Below are experts of layer 7 (counted from 0) of a mixture-of-experts language model. Rows are named gate (a neuron's input weights, with its number), up (a neuron's input weights, with its number), down (a neuron's output weights, with its number) and show model dimensions 128-255. Each number is 500 + 40 x the weight over its row's rms, rounded and kept within 0 to 999. Numbers have three digits each.
Before each expert's rows: a language model's description of what the expert responds to. This comes from a sample of Wikipedia text that the model never trained on.

# expert 31
Table cell separators
gate0:549485458454416514545484517457467492517520517472439511562594560535538464515472549474497506448561487539617500496461533482486472487536489435533514507522432493427478440457463501497523444401475505441455487500479451469525541443503574475504494464531471529535484469532492428553618553539490534493535483535508545430476579520575503596537549520538545489534428504531465511416437459513499422476444
up0:568522475531470511494525486492557486544506526522421458553493458388562538480507526531418436503493547502470550502539420434540496462576511557542451493442480494535468522475445556563444576512468485465500473518437547532437477450472519492511488502572522482541517503539464496533508497453485502460567543440542561522596535463564538480471417551517539540490600475503536527536541438509419498504435
down0:474518458489568419474477460573545516484527532508522490472478611509535524521463513468541562529517515478537546549531485473492522481457513596516514458504502505515496487496499540475490552492540493464426458451508496476533547500524479542582473498534518470498508531510526538483531509470464507455518510566470496470462453501496446516547518469518625497494454541516444486454461497523458495491500
gate1:507447460578544494530496497496515527498535512509466493517495603478487530565489493530520531423567506524467453576521569507568482557513599479566491489523579450485512616433460501451449536489461500446442452557560528487507522515546513489495534577507455568502525487475556502460487470511505518529552488408455467568528466418526569433528550550508497497478531495529466534471472500484474453565527
up1:464409502505461436493479514534497489486499475465519415594529513485544483480491574536451492571472531472466466511474537450470529478503471525533533548434593451454557493465468530540547527499468504550416532415466466449487515553543489513516482500513558500513457448391458517560456547522480489463518578425511514531457465548482580436393450547519478463474520525437473536454498449452545535548498
down1:528562439524487493518542494530500479502455488498496489536498529521540535571456546483520549480476409498462444471448478512472429476487524472516534489556500479591464576514570448491542451586470485536480525472490558529456444486524537497506482533485476498530519495504443498463395505468556497525494491475405458500575505480506474516503515508510393480503457451532516511497426500478523576510390

# expert 30
Month names, closing quotes
gate0:492541464523475570494567520487556468553492480535596579586519535478582510439527455513453486532427531481502472459471521485418469461576533553560445524516548532527560454510562523593470494458500507454538491502459522544555475491506488539541464446441459498488478474579500523482454505513531499491444440530523537486490480442513575530504490528488504499467502520624564537527493488485534519507486
up0:474499501493533466561457520471454469462497494540469492494508461502542514542521445492517452492471453479540530455428488503529539487488467509561550537514494585525523512537520530432527505489531475499400494468481524494459458530486504526541503585456505497512509546481469503512547533531460406521478475496457521489538592513541469512510527486500418526538564506555575461543454542452526527511484
down0:464469496483516550529467496405503504506574528451478550516542437466438444502616475491528498536514510513498499531482526490511437486576495492493551487518508442547537542548493430523556661536518461424462526554499368462510501478476464460478530505463529508476444467489489524459559475509488489472468519524566507500502563538509566538575535536461540534462507532513455490485533533433496465533503
gate1:503484509479475416428435419516543455542511535498433550515463503432474471535456453506508509520430472521466499530564559473498493534467552451524487500498497468496423466490477456529537469490544518520565502493539531508556522427517551440513434504538508516465447473479457490541551496497544490480517513529466488437504501403553572498546586479503506572546479462518499480519606534521454445523482
up1:520492527460465526512543471447485565499512600430440440507481480475555514573427489471421500511416482541497508453483415513481554510487489464473487535567433603429515474479575490511497506520522484501486457519565465449495516520467600531552535559446463498470513449492473537542492528538547476501446510572500447492554512455496480573528499486487517481490585531513501487514493552475518490512513
down1:472559471562508456562423552525511474473486488497529467533479453561512544475582528566501521427471561449528496529524465463568502473520460519468545499448513488414530559530432484502481523435480579495472481494463524432493572518515484471467582517542466537536496479465524455554468463519469538459534447529464465487495478485503566509437495559552464563434506447509515515452500537513464547456506

# expert 17
List separators
gate0:507528493518501446600470452457504493469462482509572585479447524479457508560439534506598430442516482457474501533513559502538494456582429531571552496492557540512467464499545441445552446504600486510497527543421484503482525476494532488489514509476562521523532457383482484486500494486460472429515504479464463480440551472518471513518553471566553437520532531455527440544495496472501512503479
up0:532507543501502503467468459474512483442505534557500497579570559467514499465504534515427526496477494431457488507448501451523516461409482490484521494543532498453537515438432484472504524484493504477463489461405479507530509538511534515477436518458482495463519486482502532537526600512513503517443522501476518445485519543471540540411468540492486535481509451456510518438521558545526462523507
down0:483530588543502494505514544493521429571529530519509462568506562503517535456518546483558480511560438501535518558492531510530473536477516465575481530509453476558512451525503510510562521483423459430522456457410472479445478541538535508503472448501458468499584510514460509566473519433522486534482416491539541504491524538524560463472520545476482546528548471532537458434535531535509480454533
gate1:475466507502474461582518602523545508519540514520482522438501546489479558562495551481513512471515489505475455501506519509431520578485524481459469507519471424482467543515493550441509440549494466475518517532491517456487465500527479513556525530530493463464515532484545494466447507512512501549502496542520433480535504472538499477470520537493503588475509541505439489518444441487447522486577
up1:397528509519540519541518500452524507526489536478495548485515441493489542475573573551474510521480432528493501497489462450544505519491474553442464477473550447493447503540477550504567466543469506498472433532523514505515405536527481484487493442445509548425422449518544543486488523424447449456541500547473419490429522510489498501484426481577447540551503508452523458512508531480456481456541
down1:530548520545493515518438514505536527546516504477465409522444583567424430477462478524530402449494514495534413545494448497508541479525549501493572521515453525423590544450571529488549495446485567538465512568509579500496507483453547520485458493429521499483495551447515464519446483532457516466507470469443524461567496540422463485547472519465470510547509429546506490606500565475537512508453

# expert 19
Table headers and cells
gate0:526471564544504536471502475549472546513528477503417461512568513574482449494525510484532497521468457493541550550496456588487469463550540482549484497555494510517480486556407488542491496496475538487463440541469432547481554563421508544476450567463464510499471469435448493560449499487452537454550543473522514573478417524518477490499461452465463446494498551558474448517511478545506461606458
up0:516506517489534555492470470433642480461496492526495546407518505565555460499475438522447527517488518487498459514496455493541497471487533525544476500456544482495515460565411417509477482514497537559531475540545473536490513452453440470518510517457473470505475495526483485530506519459515523501515569481561528530520459482493538534541529518448468530436471455486649516481441513503487546509515
down0:517559515471498511512537529458477487461535413587380550581526447438513555582455486525530494520467428505558467440498513510522543549551464539500448517500520533531481465440488513529456465496440550445455477423520446458544513534495547519574493463528483505497499538503452557399511510530503474467515519505459494411471501521489409459451453523463542505581520466511525501512446487440520472477545
gate1:523436494521636476560530511513514470501474455512504441495558496510546471486499500493432489463511508469555474560508555503543450472432573498514488485578459523468478468518550434522484505559546514553533474514489549531453528474518471487419441524510526466524455491522478547558532510502478493593519548432499503512430463499531449534478481522486529556566468522541557477486456533494446475450440
up1:539475503496498450573429568548466463486506554560534533454483532516550471496523485475502466516479456509542516485428500488498521488535541486512531496493502482471385515449524609577469462503492502448533549557520560536487454494510510555529539543545510565541526435535482486508543567473446412465520463482550497472500512526437427501532434441523489461452463413514579494513430550551441472519539
down1:522505487450504569427500526535527545451515493462521458444518539548477437391509544545521469540537420538524521493461510448487554512459530508479474524504507497454522506493491491500391523478551530447462540442465462568479489565512548515519514500516480447505456528492560529529426472461533469455494480492519554482538531485470481515542521512503484541555512534483470493456469521448546485424531

# expert 22
Function words before nouns
gate0:480529503470462536438485410428463512513429474477505511496482503477591522467550442527581502533412479471448506542463479509538504466478407464491553463518479492523589403549488472549462416484517418471504481553441502446551481418538491593515529550527498445524519478528510526505519476477513538542521485538539541492428503540524491479491463509534575490543548516509585456518510499534486520496482
up0:557467587412463545494489484520501551573521526478466557488452481447475557488490396466452520513550505486555437561516559416463456568510449517505518458505536449500514500502528562584527546497507539542505485486536514547523512479546489547561530519489518472487513452472466525508543538522419498472443503511527522426458493500405521537522554456492507482490506456506400456557458554581540512537532
down0:471483471452523519500535566521571553537490499565525466500466501506512477550499492497507576571519490538508550484557512528535521484529543492449502530473529465427530473460478496423565448493473491476496541494507466529456486523510535523435461519528575595542552525451464457511530514477518534466458489640487522506544514522501575522499530488406521513503479477496516553448551497455471470482527
gate1:393504529569472476419493458519520516519484509555521470602506465507511432497596516472501481495481479474507565470524500441513466550471517485504551464453500538495439492566481475544493508470545471489532531534539503423535515537532525540599428584451526444528551511543491565491442540523461561522578481527471523505527573527487539414535571487516486444468508525479475524515466526520500532507533
up1:562534497470495546407547554497537455522513502502487498587494447450428506596460548491452477532471467468517507484493492551476539502474519490532546538489529494441525459484466517444476528594537465478579546547487564446482523454522486558503437552479459551520530529495485457488535480532409458442421574487399447510508533484544488502522515446522494567501566440523459466557479534473515495449538
down1:542470459548513468427528469479475466506539465475486521461492509478526495505469456498536515535538487540500463517433507492426439425486533505500427481500470510484471528567512503503539513473439549555532434559498561547548500519558484437548477513472527418530458482527513478491505529492471484508495562517505556511501487481425454558507445460545449464506431485536540522464525436557521532465518

# expert 16
Numbers and ordinal th
gate0:524492428501487504537474597481517432513555459454446473489549515493499510501521424556541483466508452503471525469487575518428597483466565475549451509512584512513547456517477482508508532470482481481542532493458504458482519526530506445515567429549463529521510454482496535519514482499562441486552537504508465438507498526557511546526440537405492410511524509470525540487484538458498552511500
up0:505484523498524518522541514499478484445462458502570476498546522493489481525560612518520555533537501500557510527534509551584475458539489473501471465585519510543492464565557508481543468434492466457581484569472437519511503513450401401621489493497433512542541483494474532485420434497469528516471523528532469522513533468458558484466551452528524527446511413596491494493509527509524479538452
down0:480576462445479550467504499602468501496478541482492529462481508529477503548401545530422479464508529448439517503485510523508517552518487448468500385509486477531422532463530500582492441515512455511507520424463541534443421530496589515492481489555511522511543503501499585507523540563510498437437499609450528533400521535484479492480468481475553481553509497520478474570556549529519547463531
gate1:433509475616516460530495573571578462500546519409535477488508556521495497434492515506539461569513512465553554501576531485476504441459487533479503506441472424483453487543434533506499527567479428486567490495454475428490513433537532528458521477518493505484501441489552470510506517515524489475539484503528504433529524437476471435463474467488536448437527479471513509519520584467526447466558
up1:488481517499583420500535474535489527449499478546468488447568482501459539431428455490546525498531495501521490458588505497515496480479454545417505551492443491414517541525474531444544495552503560548505431516441545468521528506500442468442540491451572499529518501554525491502495472483480506569522488504466537483561526451476478401573539521497463494444508436471532462473494493578500520514536
down1:496440541522499509473607479572494524421544536500457480470522578512479520485495485521493473418534493491482460494576527476508577486458510501556527533491515489469481536613577528509477513491495444510481483479537507467465534495432494515475492536496508471487548534451409562537520510492456541421509550406533547504483543544444452454445534469509538433505445528469508493529505483486534484456422

# expert 28
Head nouns
gate0:441509517538525414486476617481504561377540450511494522569549546521507592528455475502471434489532441525512520522482545458482467515443529549587505467550508486518432550474569494404514535514546549533459527471500485496510454544491495495469536527493545560515526525532564482517534472453523440531580514478508494479520528515469528481514472509486496441499520456454500455516516524506531483510529
up0:502491419495429480452577555509528440590523504414478460521499493507556507518506468501477485545546521428542525473497422479537488521489582486475484515457511559475526567507509532536489523409471483457529517527568492508549477487537429508511518459484514507498478418492488512518526492515519485456464416477505461534506463477481532487478507511524418427493550540582511507519554427431415412482510
down0:485474465488470564482474487524499457496515539422488487420509484513376552511515453414480524407478553447493527472465494496540490537550475464484503479519472487496510424470447501538516489539514522504571512499478514432496476427519548461511483480478414488471556442512551543497562464535419490510410479520530488478512543532575481533452541504517522483573536449490564498429482554522492486479521
gate1:553512415474455533486484534527519514527529511428480533509528558400542448501425479433478536434532574474458467469468503467509483518500515527520493543565606491482548502434440514447430491472506485463503489549509512476460542491478578503408522563547512514542485519478462546464452499462449524505488388467536492473489515533541523442469454538555514510458537445570522482382475467520469493532504
up1:497479522499509518417463527474517464543618519490538501460496469526499492522527504452557491511470480514462556540472528540463469515485465551543554552517494444430508495407471466465524478480562486526491510516562438471482472482512487433504568471544464490508505477476529539495552544518512602554558483384507503534533500468558465476491485568512563505483447540437405508490474547489488428484399
down1:510517468520552507518523499545454465494449469494540493578471529496453490470527476502418466515453463476526521486457477544465470485485596454497413537542474491470473515481557586467490548517434454504527477445494477561522491473512511441567435474471458498455557508474491457460526518427518496511482512587496469439456454497403508431430528470488589476509515531478497511471566466598495525522582

# expert 18
Agent and instrument prepositions
gate0:481541399526479555539526510482496514486537501485524454537437571542419534494505454471463561572495455465474510500470530442460499515517599441486487581495489499480522572544495585578419499508520553556503552522517483499551460467448543506534511577527485533489552464466501565500547503528514555450479526539569497517504462541516473474463490506525517514494500512480508468515450576569500561600505
up0:582579523498483555417449513533532404524554518573514554520490514459458484475502489531474525540557443496585536502475590504529456499501528542502568484530524546586433476461518470503429495483496411515529476485522484538593498544536482521499551530507461532543530459508401492477463484518555532485447501452481462541461534458444463421491481506468518434490469514485443533507451449547585492490512
down0:459518593499557525502541461512494476452515447462498522449545426530512540573535523503534543461518580505531520495445469468462496492518448469534538523524553476449507540411479493487440503536494514440487505541439517419456486497496492545513429534533466642498468513499521541502455473497513470503514469464541550495516439530497477470470440477497489487505472535496475527545525498461450457478493
gate1:552478570532501498536555514453514506521512467417483494497568488487540472539499508445491604448496493416571547514537503478516498538448466495416422441505490477545503498562476559440510480518444485474503544554429526483475543502412557504533531520518522586549551483443559434489488498541548469520522453492539477551545524596529542466442528487433514465453434525493444427527501534491488525559457
up1:507468532606474465472442449451446505531515479440492433503434495509534526530519487408454520425470487517532494518484477463456515510464624507487476473506501505469539446504519572460441480485469533507456490479557504504528523457487513532468479524420509466553601548537529513480448506514537511499533504464538462469513405510532505505573543516462466451432399503513426429458504430487494504501491
down1:478494508534565471492550529460530465499496543539510441413503470456551480462471500525494494487505435481521496457503505531478443454475529527434520549527559530516625545457483483485513516467558487430483502553489537488505376463425478514482540441519475575488404518491447514486490513479554466438419467423486561520501464483482529495534574489514526508494446494519504513454518496496502529469534

# expert 20
Sentence-opening words
gate0:448414554526491482519535453552547472489582479504441558453496531495532548461516535506513505456497514464495516545501534483541459566578489473493544538521498468489405461440463489498442505462463470486505468598442525569528516540451454452442543490569425453437549447448521485469513444546474483469468459489424481503566506432475440523488567479507555553500543523492473506434563484594482496478537
up0:446588455527525417481533524530493544529473506518561490463484531476452439510506555507520480535590440530534541546448533494548438506409491491554492418499484424498525476575476443545499497495455503517579568507497505473593502560543495484454562413541482396539517519456501434535489464514526516509431477619385552493485495498466514486529505531455520493491503459500514492509428485519478495476480
down0:462461532490559488489532474508551526517541506519464492516557464486506506486508505461518539454486435447480484443469486555540506476519467467444554528554510554439424510459469500508479507438586544532531430517512422569593527476534493498449455591430444477478481450476484562404501545542508500520475493372526555497548452571494449457478523460440442511497505436478489434459583512500516536496534
gate1:545464553532488511428424496540507510548537552450564546484475467513489496530467424485522462473501517459497482519474466497537561440526475563530585506462461522543435479527557485471536540539481452406514501550493464514557490528442511518479504485559457467547578467483454509598490444560492456449491555483536570472494510467529485514537547543513574450511526496520483437507477488461480482508490
up1:396500512494535539474497474511500510476480486447444548445491458469461546523532468573433543525461468513496510482578466489516543490530497456548527548501492503477567516428539468507514510499489536462450519496446557475456505411472492583509514427486503514504496514517512522499505558434485536559470454448510516505527439476472495558406522475451453504533458517475433482550500436449500591470491
down1:509574464493521492487514523522565533593489532466507518544465501438525562485525454417482480507530580558522540447524581518520471501474467465487490478492491495551410568541470479510478506420520489520532542521527563492515558543502460521440430540449496485489500503511478523431507525477512500532534459515541447458474453473488506546473472468467517456478491520511479557480476508444514475522483

# expert 10
Proper-name modifiers
gate0:496519581534489467500567498485482556564527480522468449434460485517451512560502518498482468495469599520512454502492499497395501477562475462489496569377526463537529509489520402479533502417477523421476418388507553485491512545509512520527496518525455479480545434474556458476515512548484506527537563482493469486497485459543464517440527540451502543485518441550482476535528444423437508506502
up0:488536541528515521461539492555521556452472436497486545471490512480495574528458387554526446484512500469524564485464562516469461494457480506512456522489429513504449552489505487428510477505499443509455544517549525534512475530421429519534508446553518444455443476456494545562531486507560484542519486482586553508453524537559441490492453522460431522415478558453494463557509523529447491541518
down0:530459493414478449514509495529569476569417522436431499455516556522534452512451538551525478461489516571481473540555460514487477524516514449444513570509602479512503581530482442552502510509500436495492452538488551398447491526529541513486460484501546459488506452548456570462525530627505519525505441509537465474528461459558591509533496541571438507517453512498495459507536489497534523482512
gate1:476618474573447511527414551414551494531483514545549423476467562561445507473591429490519488506540460481497528466507506449491482561555537516538501534477511489478453533560542500464548472554451533539474519513450485499522507428468531482521478433481485494477540477466519483577516522520521471523538539431475473471487525519490487537541489493532511513477530525493457537519515491459490424509521
up1:495487512506514453501465529429487509479475570490498594583519489596499463544468438460513507449485493518530486584564507523546485458537447498617557524427480454482474512474562461497468464519479496502547390536512454506560452494456494578451510477539478453476545525475538561460460433513524513469517521540495492495423501489479440556490524547510406485487445467475515534455533509503490516485519
down1:521433568418596470528495449486548490499539488474521528507475566467465521506475452512558621490597479503498512371475568491531557483472523467524514453415608479507510562504533473428547532451483436489459591462528527501478424520551552522491543504465543517462454428533507506534498528511486516539488522543515470541440513489438523481485426463517446529514474518469484471526511528459480461526487

# expert 24
Commas and list connectives
gate0:556507451538450493518509465476488528453454434583462492509522570489439450558499471564503502516548466481545521464475489491538466578558414513475542565508508531439505551500591513492528404534512407431517558531466548472524425507453524524474478463509497500511377556511519539452497559547494466538506543515492522569525543548496448524561467554518487458504564493506479476509472569474531562498538
up0:530491480574424520567480510519452475485501537464458522526521487398511489496457530496573478528439496505514540522493553562548493489505566424556493465493487518494490465467548554542537481511522503504478491502453487471583486526536518519523480566419583555506522497481499522519506467556509395518415503524527462474582424458477529540489476518455465512482488459467497507507458537571520622467483
down0:448473441416549430498521474561506525510560512471532501482404448522509489538440486448514483524556520505480504544488482462460534450421534478505457494573478500480505536511543468485477573552492490562525500578569509517541461499502444494481467526495542462515434490467539490489497406522481525480516401543542485503446515506472605464482537385567493473505526516562487481462554492540512439446488
gate1:540501535586450456509469470439562569484455469477452594489458456468452502531499490512509420472420471574433469501482416512459561476503469577416515489474532523459527544471423473473449501517514429499425513520532453486543498507518478463550505508490460523482618479430502522483496462429491511482505532529548526502556496454458470496461512506530488504571532526528564592505544567554501497532481
up1:416492532551517552479520499483606453483522562500540542513498486478455440554496483441502556513463457458510511566550491457490506481456431479475511524476484493524502463399499433562550520496477490561523493477521474457475545484474491488549532536554490451483492437524460492491546514530523498477571569549486447441496477543513474544552488506474463524503543455484479482502471498451491549531535
down1:525534423480471448564539511451558457511553535514485465476497601534544491447469498519521525562536468520516535498452568466593512520510533449510578511453500575468541448587456545491436462445533451431498563521488480534466551457514529491454499554462511490513511464527522502493511524456518437481547568577461486475498553483452527564465509478467570488522546474473511539517447519504441514447494

# expert 12
Table cell separators
gate0:478524484405531523466479534511441473462539544560468542459493478557486592501550489460532490609476493502474538422502519518433549503497426523432439451488557495472458524559403472481536515490554552542481489553430521524477512460439478514479447489457505562521468522445390413490498556466426539479501479505498442532488503493507478451497480457538537451499535508470499493466530498560468433518478
up0:568540438463533526492500514443523528485502572599526506502487492481524493538551510478543437473509483512472518473497436515508440573556518577545507444536617530552502613550509522495570418539430478476462469514589439501524531554515471527597476490459507487546478570470474540401481516533516461430489485529476521577493527528525483517506444465517541474437529544522501526538454495537465507501426
down0:468484470429486520519420516513467529496485447490516529486486526468523497533473503492502493568510412463469506534543512567536446464499444455511468432574424587487458456529505502528474543490519472555481538525540428454561486494500554504490464531466566494518481423515456505486524531486524505517471463431443515406450514490517497555483541519482510538498510522434458487517507538451507462551426
gate1:475476439477456426545439484456502489466521409438491514528490555561572428501446552474514471519424568435532499507458498576520433490470470532437457490479455541488466494538482519520480462493454453439510547580568543518581461523472489485475466473489455573512523475472550431501501523523524474500592469498485499487479414500534498507552552462490524506515554510461547520480466501521466497468494
up1:572501502510494518496501518501432476454533521473461441454565431547465530467481552546524513437520465475451487459506516513542473509520514493499434494511498507491471530477533482497444494532476521500492505479453505509457513513467495464452514567485528536575525462461415507566491513472509411510546499565536555515452447510498527462466477456500496483484512476493586540511513500543445455454474
down1:566540579468461454470577511537513499513543502591449510491494444507523440512504520601523488514523484516492474473543552499489535552507568473504587475499528553484543512413545468517533499537536532494527486480482481483471468461483572478558478560482506506562475501488503519491545527463516561486443538442476532488494560475494533590509501506474544538530540475537507398444471488476516459511499

# expert 4
Mid-word letter pieces
gate0:453533536505470494531502529427496478535451523523475569499580429465542468528493438474577544502490497509407560502552414484491520554508485482522536511541481478441494485544552487490518486524591500557569519467490517531476489450478584540560479448495581477516493494560475422541530534495460478411495483584526572470521471549469487499515535465473643501500527480489550527511463414582544494469458
up0:600481494529548517544539463502505471425523486568426478477474532480547466520505395479494562503547557417489462501429521518514487510477455489525542474545506504576460485472487517515495464418521472479451467552520519530487481524519470417484486480515479536494451529480386519502418537512577503568547530464477511546442483532524518463535480492502452498531554508440494535570569470510516506489424
down0:475528506495569471507523590462525534443521504577551471526536478531587504507560586547388442544544533496525457538402542461498476444495521491531514550497502447535500488505499408490502536465472460493503482504420500433606554544489578556441387491527524520523546445515468471449466412530526567513489526493494510447557560508483546529508520484562465479537524517450534480501479465479466483509576
gate1:503506482498441531429498445489463543489500490566467451503582449465552463523469577469524514494515507497421555484554501459501531556540536424485562423456434496445521472554493476502476452521545487443465544425501477456477440484480549544577494503507441556469503455464503431444459480532450496531435496509515469500488494496502481523508528545505559601497466521500449529529523451418507493495511
up1:451538497437493515505479506541519478515454502466533540446548516552547508484470427480549532605507464446504506562415535487455450503528521531545454523461507584506525475574508571529437467492447526492563482490574446505611426518510530495525477558524506565493475451390516499485547563563486451466537486527551490541606544465429519494608541510461449602522488493439465477506517471547495490505499
down1:470437471491465482531581486515538450559512459504450445511479540500437434421500457479490490458507427536482530464537490472483500459568517481503487464514534468524459520416435523434426490481487481564440584471483530457481479474533500520528530459475534443512482505507453583521471553517506510578539471481497561451510559506537517508473533438511547469496425554483511595494446446551428437519493

# expert 0
Mid-word Latin-script pieces
gate0:474464595510490432525440467575527442580534554514478444447467451501470518466471485425500489421523509545462482551505519492453442500540436455510493494500507473500505503515533471448550545532415556501475520504450507543476546497443530561491545511515529530517517566448402539493544542454492527532464503531530554511493503546495532519466512461509510514544507564546503538542490454483444541471509
up0:554533530546478472399519488438535461504479507434494444522573382498467435547505481520560464553446499574507456486452503462548452502494533440520460439534505468484515492489524536475483516513514473517470505552475442484514491507519472430490537467563444548526515538511529519502535477505468558439566474543509497456549461537470532534438490482487498480504485506441462569468542456473526485498529
down0:512530495494503533444576436515423412536560439487546538481503508475510516518524452477461481461550445510505578433499521483552463475444497506449489504513509579487480500454487512526599554516474422460524513623485481572489507456558550536457473519473567518521485509497468437493434510497485568550530495481460488507579604398504508486549442532440486537561495502523552502566513543511375562489465
gate1:507536505510493548552506484555485583488555460469528395450505522558482450440547442504489445461512461535390527475506506485427474514459456530535473517526457473485461538512515500524518486539485461597529517495533515515576501538521528438511487553451539433520588559544483537514520485550519451426475549423560480584464528512557572480475519490462479549512480448494503496494430443530515507463495
up1:524545568497490436445473537487522472487439478478524514465482529448577538443483486481496544439484503537540539460482464519470454506560503580421524426502541477538599534469484494463520560446495465491496477483599525513526500476540546494389528538462542537430489555501529434550463534498455513505470513551466526529500487478558464475500531470503542477440481501534540504535565521447449482597532
down1:541470432464520429530537546458490448544457518537481564527544461499513547431454486532529520532506500484553566496445518442470561491507575556510558515559523494527442469532502578392484539575505527501513511495445455505526546463535536503399535511540496516498407519496536520546487570486516499518477535483516387531464599551475507498410476489502555422484490472493491492456501580532489506485541